{
  "experts_per_token": 2,
  "d_expert": 256,
  "d_shared_expert": 0,
  "router_score": "softmax",
  "routed_scale": 1.0,
  "balance_bias": true,
  "router_bias": true,
  "lr_router": 0.000893,
  "norm": "rmsnorm",
  "rope_fraction": 1.0,
  "tie_word_embeddings": false,
  "extras": ["capped logits"],
  "lr_mult_down": 1.5
}
Below are experts of layer 2 (counted from 0) of a mixture-of-experts language model. Rows are named router (the router's row for the expert) and show model dimensions 0-255. Each number is 200 + 40 x the weight over its row's rms, rounded and kept within 0 to 999.
Before each expert's rows: "raises" lists some tokens whose logits its average output raises strongly, later layers aside. This comes from a sample of Wikipedia text that the model never trained on.

# expert 9
raises: "s", "-", " ", " and", ",", "'"
router,197,174,310,187,204,166,231,198,291,198,208,219,201,146,265,248,175,217,226,171,210,206,192,102,160,130,163,242,256,110,183,215,122,158,179,186,181,175,207,171,179,181,240,230,233,192,170,137,252,202,170,195,248,170,250,198,188,177,200,173,240,204,200,223,141,180,176,225,106,189,248,181,185,277,184,183,195,202,217,243,236,236,174,153,128,205,218,220,239,247,189,213,196,182,212,211,140,165,221,176,230,180,192,175,196,163,183,235,196,203,249,169,172,225,183,192,200,200,199,216,239,207,29,247,188,178,156,139,155,146,209,238,165,213,230,174,221,222,266,199,254,228,195,185,195,221,222,261,188,190,265,251,104,180,185,235,157,134,180,181,187,137,263,204,128,249,190,217,207,202,224,248,148,166,238,224,213,225,204,199,171,220,195,233,177,138,250,209,167,192,194,241,192,182,213,231,273,206,180,231,278,251,121,204,250,268,207,213,195,226,336,175,148,268,208,210,205,236,309,202,168,231,191,238,197,241,198,234,244,238,196,244,260,185,194,186,162,257,176,187,222,165,86,190,140,290,220,228,212,203,170,188,196,269,181,201

# expert 3
raises: "s", " ", ",", "-", " (", " and"
router,175,249,201,222,106,171,313,193,268,179,153,266,229,194,202,223,194,208,224,195,186,166,158,138,226,171,202,90,203,207,168,133,175,224,209,146,195,174,200,249,170,329,165,157,227,111,240,166,235,195,220,162,266,258,212,245,227,199,186,271,246,259,234,230,164,177,201,218,137,145,175,258,187,175,198,177,178,200,238,140,120,140,153,216,262,176,157,203,274,143,230,220,257,194,251,157,206,164,170,223,176,175,213,165,185,209,261,214,222,185,192,262,167,216,134,188,210,277,214,199,216,225,189,204,176,224,236,204,216,140,206,205,179,160,188,251,252,120,232,257,193,157,191,218,193,203,141,228,262,216,234,167,206,211,206,75,222,250,249,221,215,206,189,149,220,208,207,221,226,208,222,156,218,147,125,233,285,202,189,220,106,239,212,196,200,225,158,190,256,200,159,192,262,195,213,170,237,158,130,196,197,176,167,200,162,197,222,224,221,190,216,165,208,189,217,248,174,159,150,131,239,237,164,223,224,236,205,208,97,180,263,204,198,240,193,228,177,152,235,278,204,190,111,170,164,143,234,181,211,257,183,202,222,265,256,186

# expert 14
raises: " ", ",", "\n", "-", " in", " the"
router,186,217,255,222,164,257,215,174,232,245,172,163,120,178,206,219,210,220,218,242,177,200,156,186,140,175,165,232,173,171,176,203,220,242,155,222,119,217,217,198,150,198,172,238,231,185,266,219,132,230,139,148,231,95,203,215,165,215,188,304,214,162,171,201,189,262,173,181,190,152,253,189,159,202,233,179,139,228,184,188,295,91,108,136,196,188,107,250,187,209,176,230,233,169,244,181,181,202,245,227,164,134,179,184,150,195,237,231,193,233,196,203,139,273,203,168,159,275,207,167,196,251,193,132,126,251,187,149,132,199,202,221,239,241,229,158,269,170,230,235,226,216,264,249,152,269,202,221,170,207,159,215,207,194,180,236,194,218,170,164,267,262,204,199,201,191,254,223,220,248,218,193,209,184,217,187,260,172,271,176,179,181,291,183,242,163,294,186,198,233,168,164,174,197,223,172,263,196,97,233,192,193,189,313,168,257,188,171,199,201,193,139,213,186,156,195,181,201,179,238,234,195,219,255,176,240,149,197,156,193,265,254,180,177,142,155,199,223,210,196,168,209,179,247,133,251,250,192,183,215,229,167,191,302,251,179

# expert 12
raises: " ", "s", "-", ",", " and", "."
router,227,231,168,202,177,187,199,187,230,155,213,212,148,219,231,186,268,175,258,189,203,197,260,220,232,183,193,234,209,289,196,203,248,192,182,210,243,272,219,81,116,235,174,247,208,149,193,147,174,122,181,190,157,164,223,224,249,165,137,163,172,161,222,201,156,160,179,184,193,173,213,214,197,261,158,157,247,190,195,163,263,223,177,189,188,188,185,296,199,156,148,244,226,178,274,142,216,212,216,209,213,185,171,150,224,171,239,200,260,224,227,259,229,212,175,188,227,274,226,123,141,184,186,195,243,217,151,181,176,201,179,185,176,232,239,239,239,225,265,233,217,244,194,158,290,254,299,193,201,191,180,229,226,167,143,163,199,218,165,221,226,175,201,228,235,233,214,249,281,188,263,173,195,229,203,210,118,271,217,242,71,182,216,269,175,141,191,247,208,204,162,186,170,212,189,212,147,183,234,176,237,209,203,198,219,146,210,127,251,222,225,135,228,280,185,241,136,154,200,81,106,203,227,192,189,245,177,199,189,175,199,221,193,221,224,165,300,239,259,205,203,197,179,158,135,205,223,269,179,112,177,175,256,253,200,172

# expert 2
raises: " ", " in", ",", "-", "s", "."
router,255,234,258,246,202,196,228,183,173,238,185,219,223,227,140,180,236,217,285,298,211,246,235,224,145,219,193,214,270,199,208,158,171,214,215,217,159,277,211,147,172,213,171,269,193,192,226,193,197,120,180,174,257,186,312,166,243,175,202,159,176,122,217,181,193,209,148,244,217,164,230,228,174,181,236,238,144,166,180,255,273,219,179,215,132,212,207,227,160,213,197,273,227,254,254,208,167,239,234,270,239,274,178,205,183,229,210,170,228,227,208,191,270,213,166,124,232,237,198,196,294,292,165,178,181,220,183,157,210,173,158,186,203,197,190,221,195,187,231,157,199,256,201,152,213,238,221,152,132,141,287,217,227,243,163,255,200,58,195,198,172,225,209,234,210,191,194,176,205,272,269,192,292,241,237,252,223,220,190,217,253,214,136,215,192,168,212,193,226,182,222,182,210,200,249,159,199,174,148,185,215,249,146,195,208,192,261,224,196,223,222,204,202,195,220,229,259,156,171,184,179,229,223,192,207,256,120,206,181,223,239,281,166,165,185,201,236,133,152,192,240,96,165,153,231,162,236,293,132,129,219,128,215,185,208,194

# expert 1
raises: "s", " ", "-", ",", " and", " of"
router,231,171,187,250,174,230,240,198,244,95,185,178,275,286,222,216,207,230,207,296,266,198,168,207,211,111,219,214,257,229,229,210,198,214,146,224,187,190,223,172,190,194,151,226,345,156,173,201,199,187,190,140,227,230,199,155,184,228,240,191,204,210,243,240,170,290,194,127,169,210,186,165,212,258,219,308,119,195,192,228,224,207,191,220,153,108,172,232,200,136,87,224,182,185,238,162,157,203,261,196,179,175,188,210,228,157,175,143,192,170,204,208,205,196,186,180,262,242,175,202,229,224,181,286,258,188,141,190,107,178,201,205,190,250,262,202,271,202,223,206,201,249,258,236,277,227,206,175,236,205,194,219,234,204,219,150,217,173,205,168,189,178,206,244,252,227,178,201,196,208,226,231,234,102,182,180,188,313,160,187,184,262,180,217,207,188,218,236,208,240,232,232,263,154,284,225,197,234,197,159,243,158,161,221,232,198,218,216,241,162,172,154,135,182,174,158,226,246,188,164,263,192,221,195,157,243,203,224,212,288,235,216,187,199,205,166,278,215,176,163,175,205,163,166,221,231,211,286,83,150,166,178,205,173,195,209

# expert 15
raises: "s", " ", ",", "-", ".", " in"
router,292,243,177,232,150,237,222,172,262,153,165,241,212,213,175,111,202,239,225,217,260,114,129,204,169,261,169,155,205,253,199,243,226,85,204,172,216,268,229,211,203,269,142,223,171,243,217,153,212,183,210,175,187,167,205,186,174,238,187,179,199,201,263,195,158,209,265,165,133,132,230,203,174,192,300,225,228,158,233,198,233,204,155,221,175,227,239,163,151,225,163,131,270,199,222,167,174,246,198,160,223,165,103,169,165,240,219,200,229,262,236,266,214,173,228,210,198,255,253,190,200,123,219,251,212,194,215,185,177,231,174,213,172,209,224,134,196,256,196,235,213,147,253,197,88,183,189,243,209,88,217,196,198,192,217,167,181,161,135,160,262,195,253,212,227,186,197,157,228,260,241,122,210,214,101,233,217,219,210,241,220,218,250,225,139,125,213,246,240,201,238,191,269,160,209,228,191,233,134,159,151,240,206,252,176,204,248,283,163,210,259,229,185,173,171,213,199,218,223,206,250,171,232,238,198,218,172,227,191,205,285,181,225,233,247,167,186,226,221,166,169,153,165,174,184,184,149,201,122,232,216,230,169,281,187,246

# expert 4
raises: "-", " ", "s", "\n", ",", "."
router,183,271,230,192,179,228,177,212,180,248,153,274,189,229,258,225,221,227,193,207,344,115,214,222,186,150,176,165,204,197,198,197,195,189,125,127,201,248,187,158,168,188,72,189,220,197,210,203,132,257,161,194,182,221,201,219,230,155,185,258,185,100,223,224,163,149,188,250,162,265,235,259,123,206,235,174,176,238,204,198,235,267,154,192,135,139,187,201,190,167,216,192,245,214,233,160,139,273,157,189,180,222,189,203,147,150,204,167,202,91,190,273,236,201,222,208,214,274,297,158,199,159,195,232,209,163,211,196,209,242,153,162,225,178,225,252,233,173,202,245,202,234,206,193,242,188,207,210,141,191,156,216,117,222,86,202,200,234,164,169,181,127,222,157,165,219,250,216,247,147,170,213,234,198,231,252,223,165,202,186,199,293,213,254,272,171,182,214,127,160,225,227,243,209,275,216,229,208,169,248,252,223,223,231,233,224,252,159,248,276,159,202,205,165,157,208,288,219,228,170,199,240,226,148,214,157,167,187,229,213,225,210,235,234,165,205,214,179,248,242,299,182,155,182,201,237,199,172,191,218,204,188,210,180,190,256

# expert 10
raises: " ", "s", ",", "-", ".", " and"
router,242,191,166,228,220,224,120,173,198,151,193,175,144,201,226,229,196,213,217,229,214,192,208,168,153,185,189,180,167,282,207,179,156,157,204,162,196,233,211,174,229,219,241,201,217,225,239,163,278,204,177,279,197,191,181,137,227,219,214,181,157,110,212,248,249,180,201,226,228,185,217,183,223,186,206,215,161,168,267,208,133,267,193,170,191,199,213,206,209,158,246,189,195,242,267,205,176,276,216,214,243,155,181,212,98,135,260,136,152,132,220,178,259,211,186,241,196,255,244,218,194,247,216,216,173,234,196,198,238,197,132,251,171,223,310,161,200,177,182,153,193,133,252,200,160,242,210,238,212,201,195,243,236,271,131,233,164,242,128,197,215,179,197,114,163,263,265,177,223,281,269,178,211,257,180,277,232,236,198,236,169,186,248,322,191,217,230,300,133,201,158,133,131,160,162,225,250,197,189,182,229,264,200,289,211,196,228,163,206,198,265,140,216,162,170,227,199,197,283,217,170,148,179,204,221,172,177,179,223,239,131,214,202,244,150,211,274,175,223,204,230,190,226,196,175,225,207,159,273,268,156,203,224,184,200,292

# expert 6
raises: " ", " a", " the", " in", " re"
router,200,244,212,212,163,245,160,142,196,194,255,190,197,232,228,208,248,206,231,183,196,164,127,226,210,233,245,171,245,207,180,156,195,229,168,159,103,228,230,181,183,180,223,202,234,189,275,181,183,135,212,181,234,193,290,167,190,208,193,255,142,230,206,172,200,178,220,278,256,217,204,202,140,244,237,237,176,200,207,268,188,136,181,164,168,131,208,177,223,185,226,215,249,210,197,254,166,212,175,281,217,162,176,160,240,190,197,138,207,194,260,203,206,184,130,168,221,210,217,299,199,208,161,245,129,249,192,172,250,220,204,233,177,251,241,103,204,209,215,270,135,219,233,215,151,260,202,178,241,178,114,226,175,210,216,137,149,229,216,238,164,180,211,204,181,209,171,123,245,221,218,145,192,202,178,257,327,258,192,115,220,184,191,221,241,207,213,220,164,190,185,161,281,164,192,102,164,196,200,264,223,184,198,266,196,196,232,198,183,187,171,223,185,140,139,175,264,179,226,111,203,321,216,234,281,231,163,225,129,197,323,244,189,249,181,250,181,267,202,243,160,170,246,205,186,162,184,205,212,239,244,225,187,174,232,230

# expert 13
raises: ",", " ", ".", " in", "\n", " ("
router,200,246,187,193,140,182,193,173,186,171,135,292,248,295,197,302,211,185,224,233,236,177,112,183,212,255,233,216,211,273,190,164,182,169,198,221,205,216,198,186,196,237,222,224,213,201,207,177,238,189,195,246,250,208,214,141,185,174,193,194,187,171,193,179,216,240,184,241,217,143,249,254,159,285,179,193,191,97,210,188,233,217,219,217,187,170,224,216,193,208,172,217,256,238,255,214,191,234,265,194,161,203,146,219,236,175,223,193,207,72,234,265,221,293,184,143,250,191,212,217,203,264,86,250,200,224,195,94,189,89,190,273,150,204,179,187,253,197,216,242,220,213,212,233,141,208,222,223,246,189,204,217,255,212,187,240,201,142,146,232,318,208,173,227,243,232,215,191,243,190,244,196,181,223,145,206,235,213,201,173,186,285,142,196,156,196,230,190,227,220,191,194,227,206,242,187,261,198,168,183,236,243,219,280,230,223,220,176,199,257,244,197,161,244,132,226,184,150,247,184,134,301,285,188,189,277,193,193,186,224,250,251,178,254,220,208,166,169,231,237,214,159,220,219,182,213,165,191,184,192,268,107,264,253,232,212

# expert 7
raises: " ", ",", ".", "-", " of", " in"
router,271,180,173,224,220,257,226,160,151,154,156,271,162,229,257,269,239,210,173,245,205,200,181,241,214,165,224,211,189,270,195,264,182,190,209,210,191,197,238,233,160,230,128,193,257,185,224,130,173,237,141,167,182,191,215,163,248,262,186,203,173,81,290,158,179,190,207,186,253,129,152,186,163,188,192,240,175,190,294,189,176,236,212,169,221,201,201,177,200,196,148,212,218,264,140,141,147,198,214,242,233,117,183,207,205,198,182,146,197,186,218,199,195,234,149,201,216,214,239,312,204,190,210,214,203,196,204,134,232,169,180,173,207,231,228,195,315,180,199,252,190,200,214,192,235,209,214,183,185,140,229,191,237,253,199,191,221,82,242,208,271,148,273,266,193,248,204,211,215,235,234,172,244,164,202,177,191,198,201,252,207,263,211,215,191,238,228,240,221,267,174,192,191,160,242,83,195,176,206,135,225,216,202,272,191,246,254,180,243,209,166,170,141,111,105,269,224,133,216,144,145,258,185,180,247,240,188,170,208,192,121,198,165,223,159,173,239,253,187,162,247,127,205,180,226,168,184,162,237,198,274,148,203,234,166,177

# expert 8
raises: " ", "s", "-", ",", ".", " the"
router,204,217,194,255,214,236,228,205,215,214,250,212,260,203,163,278,219,233,206,183,216,241,138,205,166,168,147,163,212,237,165,171,211,122,170,194,234,161,196,173,215,192,195,162,186,191,189,240,126,200,170,225,196,121,305,163,221,208,109,177,248,236,204,219,153,278,169,198,102,250,194,197,210,201,265,225,162,146,210,229,204,221,166,196,200,216,170,216,203,154,131,290,192,237,179,121,154,177,232,209,167,249,214,218,158,129,205,166,200,185,177,162,282,208,209,139,203,222,154,224,208,204,203,190,192,169,146,187,198,228,159,209,220,223,178,154,230,102,177,285,178,138,229,275,206,175,228,283,274,137,160,234,103,247,222,197,176,146,190,137,237,175,200,232,204,151,261,143,158,237,210,191,253,129,197,219,294,205,215,161,166,262,176,213,219,218,246,215,149,203,98,151,252,170,189,198,181,195,168,186,240,190,228,125,223,196,178,333,212,190,193,220,127,215,242,219,187,150,157,220,258,248,189,194,181,199,176,252,222,322,258,202,231,183,175,223,187,206,230,203,236,234,150,193,214,218,237,237,211,259,243,187,192,210,179,202

# expert 0
raises: ",", " in", " a", " ", ".", " and"
router,233,230,175,219,161,280,219,186,208,136,194,169,262,205,203,342,278,275,240,221,204,192,178,188,219,198,196,210,210,237,205,185,171,199,179,195,134,172,187,223,211,203,154,164,266,164,277,229,138,192,190,264,174,225,240,196,215,283,196,167,156,181,252,211,153,282,189,237,177,233,196,251,208,228,226,182,150,183,176,213,218,139,177,170,181,173,199,191,204,182,171,187,281,199,172,194,175,220,337,212,151,183,164,188,151,180,209,121,207,215,235,224,194,227,194,92,179,211,223,185,221,161,161,190,193,215,222,136,245,210,193,219,232,212,207,222,182,205,169,243,173,179,200,307,181,229,191,215,257,186,253,259,221,228,203,202,193,208,198,192,205,163,238,156,212,223,296,152,277,233,243,205,188,176,161,236,211,263,179,150,142,158,294,224,221,240,224,230,180,270,204,234,256,136,307,199,196,193,100,180,221,244,176,210,196,226,207,196,248,210,213,219,162,210,143,222,271,191,207,199,291,194,249,182,203,180,220,203,224,170,179,187,200,304,159,140,170,207,214,178,220,194,180,242,177,199,201,239,121,275,218,124,228,327,198,207

# expert 5
raises: ",", ".", " in", " and", "-", " "
router,238,218,235,183,184,208,231,197,232,196,153,177,202,244,244,207,271,220,179,225,206,161,232,198,247,268,220,199,184,225,186,210,205,168,201,178,98,180,264,190,153,188,158,223,232,172,216,174,208,161,153,246,245,223,131,154,262,319,170,206,125,175,163,270,158,214,211,237,168,202,212,239,203,218,255,241,204,207,243,261,265,198,235,154,211,187,152,224,261,212,147,219,162,263,154,235,253,273,195,184,172,186,175,157,211,239,227,179,255,186,329,166,253,263,195,181,257,116,206,244,193,232,176,171,139,235,170,214,246,233,155,219,134,219,122,153,174,171,189,138,200,150,198,242,248,233,199,159,158,245,136,239,233,176,179,174,153,219,150,210,155,194,169,337,167,221,146,170,228,200,176,216,236,121,183,174,171,176,184,199,209,167,156,174,136,180,158,168,101,269,202,158,242,137,187,152,215,139,171,172,215,189,210,166,264,187,137,223,221,215,148,189,169,177,177,221,183,170,223,193,198,226,255,230,235,191,228,262,213,198,205,234,219,272,196,163,174,145,215,265,136,185,202,179,200,240,218,192,219,226,281,171,206,200,119,267

# expert 11
raises: " ", " a", "\n", " the", " of", " in"
router,199,181,199,222,141,234,210,185,238,229,218,250,250,242,186,176,265,157,292,205,185,215,177,182,117,132,209,211,174,173,149,171,180,197,185,206,185,191,208,169,190,244,107,283,159,192,199,145,100,160,199,263,222,175,203,229,240,187,181,254,218,120,235,204,191,206,170,142,205,171,212,274,162,208,210,255,154,150,214,193,201,234,258,231,200,196,187,192,232,186,179,172,265,160,225,227,179,202,243,294,272,174,175,190,209,166,220,134,172,148,218,228,223,204,228,155,200,183,234,239,210,190,161,184,174,273,218,181,161,248,172,270,198,189,223,145,246,209,197,209,164,195,256,261,198,223,196,165,286,183,183,231,150,201,208,203,210,258,228,102,219,195,223,227,128,246,199,166,266,246,276,148,188,185,145,210,196,212,224,127,219,193,204,240,152,189,260,198,224,288,152,111,224,148,239,132,222,200,186,196,234,237,161,177,211,257,226,164,219,249,258,151,232,336,184,186,246,254,197,210,121,231,260,224,282,218,200,239,233,188,180,188,184,266,160,120,257,207,208,189,127,166,207,168,181,220,233,194,118,122,190,179,199,213,211,233